Experts of a small language model: 160 SiLU neurons an expert.
Below are experts of layer 4 (counted from 0) of a mixture-of-experts language model. Rows are named router (the router's row for the expert), up (a neuron's input weights, with its number), down (a neuron's output weights, with its number) and show model dimensions 128-255. Each number is 500 + 50 x the weight over its row's rms, rounded and kept within 0 to 999. Numbers have three digits each.
After each expert's rows: "comes after" lists some tokens at least twice as common just before its tokens as in all text. This comes from a sample of Wikipedia text that the model never trained on. Tokens count by the router's weight.

# expert 24
router:462548499533504465532550466475410530557549522558490553454607533476486523555512545411367419422527475543435490558524490560462456466538576482515511459538488538529467553496602488533497550563427610559430544541516466494485508523568555522470480413500523575571471469465484523473494531553481459500510443539487449508466459446433443408405588515449447541521572453529481537537454598425495442470476
up0:472552556606455508540546467492544499543574473589587453489513503505502549588526443450531407560585402512454499536601604469593504471512537554571440530592427433469493510548503511547520494475567537636448453453414476496406452499558515428577494460473525536507467547542431502551503438479511431598456494486544503437527507552465528430415555544386420516487545517357548488442557505466415513517584
down0:533439406537499514517479527464425560531529533395460554504516488535571521531513391488443554407403509481503472506558516474524468626506520495529535506546551532494542524512548420493539504506474442506498498473538470518510470468419583425340435542523514448442530499468563508439529459501547551413545414494537453574470421484447415542563446491543571512541473545465540520544384529522490441497484
up1:585510502618492574508456494529522430533440482500525517450421488487425508514445492518549614566443462506516548466313474529480535597495497477573565534534548506552505530421453582469595438401485470443478441416529503585477471530450509563468527552454493476470545509568441440461539493455481394472498501503481447603542419524503560485483407570481528489471435501552513501518414433418488548388526
down1:620500480491449639541489442460515500435532456576410466557495498473484532361505513459438377500455520444530408549457540537513543513548499605479466442440516452562534520470492484521540519478425578420551467495556521524501477540445508454537456451515502498491379492492530545507541507449561466513442555631402550577529632594489502532504461484490522398441559511475442583536530554513475527548456
up2:570443504372474488508515474468442610542519385508466541457539556466525592526476533608503503460429511585513509516444485443479422497482405559522413447507472590528571512473563577484493443537466448550473488520510409518454479479522479531462417556426401535562531504633533436502544485569540546506568453483375488469494515512543473530580508371400489535500530483519565624444504534498532520525380
down2:458537469587441518476403552511509476526459539569468474553491513443478442447565531440501490509561468458559474543511533535478522455484515472476549513530528488443594585445501453453546523555551493513396539503523556453544540526448464507571502491540467444503462517513439458487592483483565417521513485563528426496507574488482568601476430535587494549446483515416501463411528556538509493572466
up3:492597502501555565440526537546428443489553460471628518476448396479592566488520475460432566445402460633384490570478547490412436568456512540528618423467505492476471517550485463417419399533505545635569482580523439499446508583457534525486446488470434541448524488575449541504416501402500497537535458581537539486479433464586490538477521492492623461501508469504405592543499515529454483495537
down3:477494518483414455483558483491440452440504495506458503519507491512452518533518511488545514509511469475601484491531548488540543399545472519515434528537537466577549466547459438489497441439395522471500457461417516510609527461480474573442462442487582413508458429474469563513520504522486553526537605518450513559499539560495556486573478457431466559417455533446484452449485523546539443502519
comes after: "19", "20", ".", "18", "k", "b"

# expert 18
router:490488462506505545529563453522395507477474453583460482492539574421521616538493518406486524464465525533398460527514405469514448445538517492511461473503470458519491548556506574503536513484450566515512459507530488551393604491462452481627564419453503534506464424427566535507561497467491530554550430477512533430576519453566516495545532435438494476542507432513461537480538599480444474489558
up0:474503581452598456536588542474560478535520520605613563540498432513556442452497452466473518466459539505398512542501439513395419476505505448519548426499551589465489487508584652464470496506371552539593390484497534569483544439462569477551401504449539439506563544531532550539537578552520458555606469530530381523432469521525562536463559564461441494520530546428408508432531430533451485541510
down0:484598534496567509456501422499581428574504483477591499493414512520529488469490552571561527552453484503496483529451485529524509555520483565514410473522497518430493457477511545537501478443477536509537469503563542554542412348532538534499504454492460502487446452552551479516472598553542560542479519468494464491458534484523539586486461477559420535530501439522411464385534497536554504508462
up1:524501548494529458384541477382477442607497510507563540440624518551541601500471586407488537488440560444419518482510479526515452440392457479482475530536474527453491421552448514519468529483519457570515490582492506513449474422534532484482536362426509451435453455551482447564543510485499574550499587540432529527474466478395487467495580449509527506547502459385508591472539533429517440498463
down1:490592474477499479495498598482559404507577558514547485548479468441475564547561504412559516494518510473489601453537513485505342466524436474489507554473558525462565503558540490528556433531548533492448505551531614485484495523540412493445499532466528528503398531590480521461448615507450530536459554581483475429540467523485534476546475525327371538568438576567532485473538510538417516490510
up2:504466434443458473497542467539516569500479564473495491480505459533547541495431464433502547498422475554478474523448508460573441507467400582583595554428545445524527482495529590553504498447482529604494482513364428496557398445535578531532472393450477501520457565545548449537462512589559510531533499533471490374438488488479632413434501460507456421546527408495466503429516559498503519517506
down2:461432339494543543490508511536440495556472537536492459534507445569515545489522464553551605460404503638574367524487401451449492532493515546549505473522505507391443446433470521541471509426384409585534451520471394517581416423598455562453495475449530567492503555488536427472490499498556519474487487437533446449395492533460545363573542433547427447515467496427501487517464512481575585510583
up3:510479550487502455499572506465539521556490520590496520536523461524553498554504600461414535515404535506428514545495446489474499475447392497548577471493524493509427497419535464514469496456485527512511513532429438528423509405456494541434510564455478589535471604563530480536492426541554522452499452503552473509453515469504518440586482586515497479524496599539508499491454489475457475466465
down3:511481533492350592527548588483476546515509513526501456515466455605541424468552444592427509499550555498490497554563424447547508517541463501417460425506478519496438538450559536439515475462500496516561467522500476547423514398449517525600457509488555495444517376523481369501488515447581447534485563400582454469464522472432511425567552439513585504549527489477500486459467510471380514520477
comes after: " the", ",", " L", " and", " a", " to"

# expert 19
router:478579516548505491406536501506503528562533480606493467445620489455446554516448584463499482435493557495566412535488432606491482498500551455502491525488515462448546551528572457556537473422411487513446509551538489527504545547433514515514448407492543456417522467403452475509546587480440447540517476468489503448465494446476515558489562574572503487541459422506543532482527495412559425511527
up0:474540483544498518458517468431535430618475486443556487543640368552492471501550386562513574493508457543459503498461503405611561498484501468530493479540525526514472518567534546507587402485456507555460455483513482470458522449526538570507531517485545487560424572472526477618490459425544563549523577439506558451460394554457408496551568501462456488569492520564392514403612569476533487519478
down0:534529485440558534455560446483505497516504393452482526619538476484477503494464481433403559590525445478460488466415549455481610526449533457561505490487499450468554534452506547510450563461487532541511582453559528528625489503505398700572479558579476552533433483408399516487529493581456551538473479437525501505508428591391459493531533525524539506475386505484428464482483569508443540525579
up1:464547515523587493467575530517476366476440533482554527534477497494523511517489499375550577527534454552405445561588441534448469547521463457482518487459523502560425499476490459524446484457403555497512490460538580407428529478499457509505535475576483518501514491439472565599500459545503570533451554550541406435527497481542536599447501527456635519521501532557513506436532532466508475497531
down1:410497496572502478454572508504462543515465529395439484466503488438557475411505468548524422461436512428539467526511447481585462599560484422473471482515501467506456521468549572487475459504548459494512511618543578557472457547488486470383504492478492426548539532412575509529486520459506551426467497534410547488483488485504459537472490475558535480483523424457493502536557476463451434495479
up2:546615474561524629552450518495526544484454482569420498521491515413440507561577478524586414447537447490538482560530553517512452542485550364544522588566551501412452517468511503518501442472581507542538519531530475568486407574515530494544507531462535408499478517432560427510387483559498468535604450495474478443457443466528495531535558535462538533517505514494425473523534546502447508449500
down2:498398567541466439548522545487552534515500487529434480444546504563590460455479560523510460519372531541414621522537453493494421486508583466433474566529454538554418468373513518423457498401502529460463567470508432525522548474445469496431457486450510417589461571464432570366497474385502567448451455447412513395587419580469490562447514492455455503473505504486490516480516492525547400533537
up3:474610506450544525561535481462530528545398461550468564513527565556558531500515460428498466465452541493510585527567545513469444427476387607473464497562500478509404485577447490520487532470456543547503585435423577471424465507476520432541564542554433523444510508517591520483527445499494557504560372473449517471459558491553468537426439506457577512521485469426578528515479494568498515517536
down3:627473437492531450422534437563406418511537525402535468518533441485527447557467444455407464406436424545489471507517442511453454496468517490457524445486539482556515496473479464440401524471527389471388477499457546380465601537437516534468536498433479540526514451512477483499628470522557520527479576455562483595546513473468528509529511550528463567516532555506435567446503493534424461461488
comes after: "20", "19", ":", "us", " is", "18"

# expert 23
router:486461557527615561514557522407490524484490426595534533411574557461512516619434522516382535494485567474504439472464454464517482420455463532509489590471470491451464537451578522561506504470537441466547477486443449538517589471484514467492482510483472459498537509569517540550418545506451483508520426551417533468544562494437486502565489412536563512634555417458511556546476532528479542389525
up0:519526513484584546506504491564481538524482488614513430551463461464537543492407526477495473516513480585469477453482538460528456538465583554426527519516385449528491519553579475510554458489499544417460541487382545525489535474516468444488502496473535503460466526450453518545464514534475529581569422509516559447628554567537587489448605484431518554517457501523541586462586570500471408523540
down0:524530469590464580452519475507492516525563616461486493482503469559399461429472511453537492524538478504550453468509526509587557448537416515439545600472568485532539468480456476443455428436437536567434494467425482525504488568537506550509446613445549441555509503488570491532515525533452453514502523401507561489418474455331502435389415532468481591430398547535416464459559459575459477452481
up1:454566514520508622504475417491528538489431384444506477493463501545437484452521523541499533485519517542587460482397488499430531464557501481537466510435498483571505429518499580529526536497583433475508473417506456482482529466577555470528554491475460479401550439540457478519580615458616451573543464460457429498534557535616535431474491550580509477584562465520522597544523495507402566592471
down1:433489494471451531485499571507436384415426561474530552489567515490541560458495463510508387505505561402376441523517472487579468463534515425579507476602500535420451454496546468475584504458465555538455545457583522565540529459519518499445435463549555480537469512532428599510415512585455463440440553494447524477355480502508539438488423440572494575484536529510445498541540492522488504585512
up2:451516500443548541499538497520497471594492601473536478517561501505580576412538503532548510390538487512464483520439457501513541424446366578444505489439537509433494526511582602472513566390492533514591541475516526401513400424517456537547462509533494542588499467458602396616438490474522523571516484529603456501522512510557494496492542452439449522590508490484509492521460526532408518507447
down2:554515589489542454487465474569524484491599520577430549522496474515594494448554445525566467582498512608518475480532464363533481475419416473507645517539490470441402590461441481476442396526534571483543436518442450543538500429492546512510482603495569550525515474526580539509550509535501582533467508514480510437534474509541551572502539481587470449579531473537552485503442493555456569548417
up3:507455501554447474374555530456511552549433555468515570511544483512556466487575489485586463457506540495434416467518554520467517428530503628584516562562482515519454456534540426485482511531465480556583516550557597574522541470572473531454606411467568581556577478466498510575446552452438568462417553479519490488513442456501502433452423421454525456502499460573528505406460513476469563511553
down3:486435545505520431402406479371462429440482535392513538528541580578504537537518433507563454438494477459513381551554543509550551483489501540517499454550532426403592541477557501450543616517555516556564508507624533495567466553508488555461503401576493531587491604476429486468476583469542611527465430536507528537499436491473501503472497406585500443478498458461566485540467499557525547516517
comes after: " ", " |", " (", " as", " un", "1"

# expert 10
router:422589537506531586511624500534433577574485445502550437435466485509552625545429567438487486547453504559456441459452449529448426523472540429468548433509506479490424541500523424557425502551426575504407541521456510458505454487506510464533502376539498472574511494562507502520529501500461498610546440540571455584511507513506450551489497526483440498569537496372499608510479562496436452391447
up0:578416464469463515519513387510503473501447493558396475528508561447460545570481537509512439462497447557392418507518543564468484476493524432491505440568517506563492547439521556442633510563541610503434535522572359471539618493439439558563437508408507479433511536577491481505483490515562513532528455564549538515510427547507455432554482504501463378508547446468464532565457510453562447447541
down0:517484567593556476495499492459540500503536450478555549506415486600564599523446525481472473602503431496491478521477564495467521472515445496501499379455571464500567512495545426497537495560463495536484499547494542580444473536494508558447457508548456467567443423528542513492561452491387512564516434520531516505445584521503551596500629521446459437606449554475507466566497515508520459501495
up1:446468469465527471475525527496542472463414453485414526492525550481517489541491527532516447376490545532490480501534389506614525421476478589428624454474544460455500435514409500424478507533478553540575499473552543553544460418434472507454408515519442417472438485603561551469485497530547578462532501555503464439456589471475514466475438548446600383538460496496496480457465484523508451499468
down1:495460422477495507468560513464537497524553558495553566491539453502597455449517505531469436424422355551451439466434471426432490546560407486510606472431510517520468430490502504465534467534527438495360588454505476452447530485512481529565446488534414512496521528527485419483555541601448582520523513549471455521418474364489421456515552524556541524440488536501500594458500547433470558506520
up2:533446535425495511403521481552623422554542380461486477540599448500481431398505518471516531478638541367466486508427457383503481486558576542558496569517495414540556516487428515546597525419600447501499491497440546545465519553528606563411516471513559519529447441476506670501493440549529539567527457516501590504491461541434477465493447529567505524514501449566527466539443441510530488517476
down2:511529441506594486488529563520557539456399474476580450584491450529520522481506521460611498560496490437447484522556451461516556545633558569529511490563429612474507500552426520544427616459479521517603549567510493532407505484480457545492511462526475413490443571515519480585483473440541384499521533457499570608512528532491537498524507484606527458509455492471579552592543406559455441443512
up3:560557458413536459490492506519444543515574494497439465446549438471499543513481500632436343502504504550497507480537423427524470535541503488494486457477488487450461516534512512476516469550509480557523524509613440503516513544582558522525472437448479512486476508472503544434458563484508534543557414542382445443464512418432530469405502386502560499440546485462501500517463467482509432476441
down3:550513553526527518451575445509441589457508537444452447569480467592511514537475471543492406539493507569609454509381567490508445502480535483527565465463557565499525547549551545479508528488559501489575557511515486473449496544554468482509491526502455547440528449482442463423494528552494494486562537541625510573474507451447509486557569483469404396466497525506545441524399575523462588447442
comes after: "\n", " |\n", ")\n", ";\n", "l", "ro"

# expert 4
router:485560490548501575466623503519459524449546369464535541510503497500577557495462510498499507506509542593432405580551564605458424580563430529493564525490474381522479586546598593552496548544446608497528443466457499509437569528466506463568362488472459525486528485413515551512486496536532461495526412564532486397523500377517557545523555476448499503494542402520493603478483546413408442406622
up0:561589525495432413493507499568494549501509564504543492431465511498375554564434557574501471526559386488538436421564452442491524448490557511484444430493519494376501510521545432504556460513487489485370515464531470480451544496490527526507499463467517513511656480463547525515485482550463436503512428492477553487467513536463473417565545510523451586566527520437511494556497534526615467528489
down0:427427456513481537584571516474473372516596518454512447504488488562537454504524530453545526506521522457457414491509531502519491502568497478529558513486494490487483505610520481463533571417533588538556447570499520532481504489456652536485485461481437439526435482469466512472476497490421565495508451544515586545499483442580529572567483563486496439539536543539515581491561518528486432442467
up1:403498454548596521544599584475494522470489414436515540478558467455503489467429494417462539499422493580483510495450472581508489542489496437473587421474552532547535490519533517488437490565445569519560448506497536531481521464495409448601533446402517464416497516584565481607560430478459440416571446548526552517606518528501605483553547509506567569547475427523505566544446491498529421500542
down1:569485460450562598470443498486478511536483427471536474529512486567458480437430460458456514575452526524531481513523463367504478474486577436540477521479469667515556541586496492498399512529556504485529347582473452489510563506539460474472455502476427493492500460499496500504437485471624481513476434536441442501622494555482450456452458496520550465406458569463516579471468558506516493553509
up2:507486440479563485549508486444359607469530419497505489449497467443502509521537497455383452578538488586434478432479492526499501544509615537463528514427518480484392548481582449524532478369481549492492488540530469482497482609486475476567509512379480532444441477555477548505518516572456472439554397462473427479574482452438488434511483429509529556552454518532494531496530491393496527527542
down2:588468533556494501576487410553504521495491579524553570491597432473493529459488473400403496437522437426580573519423402466528580490554472535499503533417536510533490455582440491535504529419576517599529460448508419457555560518592405523491505516557507512599486500441490530551454569604518519505553566474565543494483499388499583456501504450486522565560598477472451554489576448486484600450446
up3:485428407460494488584512440552501508578478539565514465501459410495570518525537538427514566536553466465476510588500491550522523505456423530486413479536505471474498523474490511494442509489521444506553534569456611485468478552396461449495518517511517539569441612529509469510518396515572478451487429616500463575453494418515469546522582520463467565500419496481422545389496575559428553552497
down3:502424540518450596488519481496517507499649395562418492480495513503577523557576578561451552550478489491528472545443457547432488513517402491469554483638490520564388399528447436529560479511500408425498438408454438487494587555444597495539535485446506499462585481532397507467495503487433448474480549444593534558488558584569483565526405457500517539474433479564549545457508409477579562468489
comes after: " of", " in", " N", " P", " to", "."

# expert 31
router:444542541512563569495520571464430418473446478440481561436502506403550613593536511499469446434413563490511488569552395529454450469516529548529477548513472443504451618471624519526527445546552510501531496489512513509517545538437551515462528465484502474447541461486475558483498497512490447474551461547446476409503518447605437505546544472489494455570490413491527575514568638440472472428515
up0:485502452527473434514510546417530492538539473525406522527501406507416505476476443505512504528498484481447494500462498538653545495608555427515538514509529523446484489559517536523589477483476436544482439546493560581498547611468485493546473426533552431512491547460460581522495467506498480517506553533533499486486521549475582631540548458446538550589438471387461489477529476593513539455441
down0:460529508605541488459631540472549494416472578485533419493468549449483509443524531395477456468532426546506463558460427510423413504556443488480477569494477502491478377495492535555497430562486560486441476501450569503568438501505499583553486490558443509484495557433564613518617485525530407537474442537454474502439578505464503562473463468503533404522460485514460448479534485544536452494480
up1:548453537434494507444508488439507559608522423452570471501464467481527484511529547440510530602571526541517414523532543457479507496536511539534549480439460582490403446450537526525608557540596517465533472481457419449491464510481556496444472522356516492495509487564570514508520538491527407565462508511464454514622430494530476441553528543592512483583515589494445592412508476476483515506523
down1:530535474475547570461515478469507515453434519477454560481411473481544523535460490580575464533467475436609433435473503495482562490513504502454501506487421430441556572491575515451433446581570412434455568499510441443576481605560584571500513427455505501511553521447510499442404582485493474483579480535542405459469574439501508468556578461574441478454565530502488480465546595468428545530572
up2:477481451500425420481510530475478478472535543524519536496500504409521499554478445475470509419486495477462444583496412559439448550535398471528475503574553500506535578512576539548418459509550577606514555453454488462558540504452487562435466510512473520485503449496472604496559550533374431539389468501402542450498500481505420526498423478473525529533430471499499472524506571440441349519565
down2:414531513501492547493420485505516488506477420453474521520510525629454492455459422473467435369442593390484513474476503446488555579413515492369450583465505476488504541509528491455572577526465466445508554461495573441453431474572392489490497512516420575460481541463487539536548514589443443606526546461645507508505546539523526537510596543507505551498573583467513474484519577465502552383524
up3:516559544615467505444475426502505523612603432474451530435502532483562545430390522467498518617641514471435544537509471437470495409552529579559421482425495472543440411492474399556530558489549567561482508475503556491409597450458597527555487470538446512484455580525521502620559465476528476456498544461494448411538490507563641509326466614552604438545535515523547578403516426551466522499535
down3:542562449446591413570481485463546524538484471481534514505478474534536555449467481577480529571472543514617515449575479525560531526523483517510531500600441465459601496500568544509412542500340509427466589474480399509414524530510455402541568490552525439504499505500549544414457497530483516461576490566555506467504523512481478498525408503506413601459489475490498524539530482463505433473603
comes after: ",", "\n", "0", ".", ")", ")\n"

# expert 25
router:557505515500507507463622470407457517455593464483493522473641502454547572611442559462441434416462567505498420477523522415535324421445467522463519473473452415467409524495495531646473512547473474475447530522520474512417523535507476458572542362453479496470463455490493430505476500445471512501475505524431522466508537419501547549520572482507565552567505404452536571522489533450485477432466
up0:486502508542455484500604488603492479455518549595549472497505513471529458629449564473457412389525585534542439430454511458499546509517521409538525551459552493436491599517499534549600573517476472474531499485553515455460464590501532501575582480651491524527506485456517383535519485403529543514484485502452447466494407501544507588440461539524508538559556512460453467540497505496469497463555
down0:488490383445556492496508534452524457497521463490573564573480552499563516569508480426436554466491504532503522434475514478565480406545534409516539535510523450446446402517469468459488437551487627483522533485498554543494463479531453472545529545500515475487441536463423487605494520460451565507398421486543535480462448506512417590554487531528483469535513516501452505517562531522463500469477
up1:443526549504430580457592471429436456446475501358554513437631479470441494513464526506482451529450583474438439488501504558475465597629504563540501437557571482435509480586505452535609451543461589573546547574469463485413454580529502508543512570469505452509559451478591561454513490440538514498509541447506478511437571513556479450487403536500525492521555484475444414463532514394456495535590
down1:503444610554539448461442521523660511545461495553460566499483538556595546479528575440479502505582483504475442575445341463538472474513511465471547559500564561429529505443366428565457522483522547467534417460518523513460497473522572519494514330473419542499512556520541446539455567468393479515521485402531562542480543580437521522538458548493498477474523507564478481465557464442477439541436
up2:544534513495530506476612440505463421497471440465551558466563478478484537444454504529449433528495547494456434557545505437511415528488583516500516491544526541536412462522546531577561490595514449563376493517416486387534512507505544485531577532458519428492438531542533530614617544486503485513518460495483487357424437489592494510401512514492513565595537399471527550512353491607507598468498
down2:537511568504569533433463482445478451515463460546464533527526498577514435463524464532455506530499414481580490530507505531500454450492532545453468500486526450527478404493513511511479531518544431411508439487493472503500534516510543456528477483436471453542396476571463477579535471530502445561473459512496572379485427530577503502467539528496472532528478493457551548455415494500498432498490
up3:508495494504556531521465488581453491476456423560470453570482555490502515531563522509542567433442538518453530539593555568404381544456427529484464440528584495495526414489483446473455484524487588504516515488457481562441577518472515475464524518442511422466468660544452516553610461533470553461537398463493520491519458475542502500496660563558446517544454483415444485459516432534432450458517
down3:528464464560431461569509554481502537486485539538479552597449472522618495485550518477528540482483505474544484593492503501457534471426470440490492474625499482479434519498416541411449447585471535485582551527485475498487605521546475492583567439458479507539465546553683525535562462522479477551484702569530466449508499468585483484443523534488531474580486504432444522481508483488629449602499
comes after: " |", " ", "|", " in", ":", " ("

# expert 20
router:472466564482506552539589540429466474466512383493574484498567403477485641505443537446391414543509536606457505529540509506502509519469500493591468491456413438531556495509559493601419542529435479436549512502518488470481587480439487495520472515492441465416460370543493475568444500428467556460523453563478441402588511485516547479556506437486528525600642445445430560535436534398540437432437
up0:486505493478531445503483529554505453568472456471479445468496595487560475468474478484499497494498526527472463580435560556531475467434509473550494424459575432497509537453556551386582532536505471488554472526511466480479470474456601485475504443422482572465576537542420602477592476406551386512491500494586537561543548441536501451493507601522410556492490527481543569443450572482521613578469
down0:529502505538486486457483550513523486519410527464569553546457547427615507421480506425412447463456531529531534566555474473506448568464489478513466431537513526548458479555583634498469440498492485555431513423499543464560560471499497527531397528461475577480453441624418512507512496488409534435523458459370547609597475474454396527609483475500424499551436472516530399544457539517474472535388
up1:508559546509582518459534512537428559674602456473495502487548484480493531458470493546525457478558546486505429574561581488563474553486467489434482478520417490567577475515492595623536540546518398449432466535444585519495486539456534432472487487472483445438585414488565467510442501530540589490534485454515436444431579537539531491546566506460561576471554501489498523476440479484505505440476
down1:470588453548540504471464513582442405609439501564505476504457534455563511583527528535460482428503488502585535451522556502452522508500515386419534517543524488446515575442513542527563480355505511465510529522559430443561494562536502567539552474515563466469485519505485419444425536561525554467591480514524423453572436519498467429500540539494502499501505495428594475453433629501486516526471
up2:542505558418545534549545442538452484586469552517426471442483422388468501596456507421513442485501465428499483458439547487538524514431376494494563501560458626458474469453389472519399506521491507463554559516485454511448520550480440481627438512452416543512467550517571550509395545567581545549584485507510469481539520494382540543530519435571523513515380426520550520473589494525487556518481
down2:480426553514537470497558559538522419480542603491516528473503513472440466493498572470488530545454445611557525443482617540516507463493535403578516533561443501469526504464509476483573455558460535487572467427460435540473405385478495582548428440627485482463485545547561442424528505409645452535402515468567408604464533555477452489465582480556579467525434502463543494573525521497509532537473
up3:434505511586518525599524516423554435503495511483563558469536567511435585525543486481518455450495524485447515469492499589492455449492481403495495628549534468529486536490504567480522499574533517472340547492497544499481483558507460473598514497492541515521406409478594430529488541634536480535530390519508573539497524507472472531502478494566474521517516453462441461456463625497462535494485
down3:499452600457457497451606496459514493474513588536578489480464559425577540385484515512493551450388406515504489569439457424501512451494457489465546520467621472446494529514509532515561523535420522565527519523507495541460500426431538554528534512550571546539458509585582457496522515578408462501518446410547495509504604516531525543486436453552453488355457581429503483469543533499484511465489
comes after: " ", " (", "1", " T", " S", "2"

# expert 21
router:537529613489517495490506610518482442471564500594479465533624496491530577526491568451426431435474567577521376425542527483547364497467483538531510507516441411449536467524620482577505546624464542496534486471541472478450540559508469441503457423460459458411517461544434449585456468481535469437445443579399503434548537377568508479533487494488581600530584393440558549451554637489484505518463
up0:537478556526493539506518514455446592434576537434602495512592453508547541541419501399393510491443514480461529552534545587486464550462512554450499512474495469451501467531463457544512545506529432522461444535416510484463481498544484510504456484537528543478495386400434487474508410522538551533500511499447502535436525516457449482470408518550485554461503458532481467421460604508444536513515
down0:492480465492399465558533620501522462576583470526512447601523552639512541477532455527560561592479458541531521534468515455488431534590432495540603498497523541448545533460493511521481557522465471484550447522517458639530466468490496548569558543473579507609654471487519505542488438550502515513423471489424534489436505459436509396457585494477410501555505519521562601530422532439524444439510
up1:506504533459442522456498577456545515496540498604437557500512528491473479561469536494486538550476517554580502568552544474542477505562501499481406548627465584540531560450593533534521512574417525546543478434497543453354520540503462509529485467461525469457422542497538414447424436577485537467497427444496549427526528413451440468539480427400534464575475543471587451549475509578489529508489
down1:469539465464548475541533535509481557527519498541445589484409488505463508431514505594543487450474495524473564435553471423507431454441603449511386448463504591544520558510544581414521406575490510566515545528448524463477471488516612489408479464471571509509558650446525525454387563570543477553537539500529443476503390429494493581533501562476540444565551485506465426534431512414540509539580
up2:559525494538695480463498547516510506465454509595461525538453571537571479522517494507549557355498505499586491443539447422492507509437470472447562493529553529480420474436535571499374485526493523378519515521459462523429573403544558544451581499572388539556477414581512529568529516571522456411478483483518528441520530458525536513565522456578522430535513483450452488418484574553510545480451
down2:420523473476486474555520447563437482483458557530503584463468494511482531496593396408439466465528467449494524572544415485519521436564536513542589504534525506544444529557513464511459469518527515508436551496503460487518536480546370508446549473459503565502531462413491469482512502471390418456629514500530526449537423489488481509519467540402459544450520552534562495559491502516386460512531
up3:547521448532431446525562479486493446423514468450538541472556469463525576536520521480501458486529504557476501496462441453451536442527481448471477554466494486438533555582496484550407541480488531625519543486592453538442511535461442570460471438495560501371593569530581457503407579545496544514527523498455515466547530558482544521443620472562515468485460444490450557509413524493589541468486
down3:547466446494557488534524471461466485503521466503443429569405481466538491472580550485519502495474463413463380517476509545531543566586495530436474430478493573534446509541455526426538488459390484505459514538498451504560459474590514458436474595483580466545557508516478454495480394501513485492554570435489494474523440436515526471416566551500477511388566566511534546470477418446507499481531
comes after: " ", "–", "-", " (", " H", ":"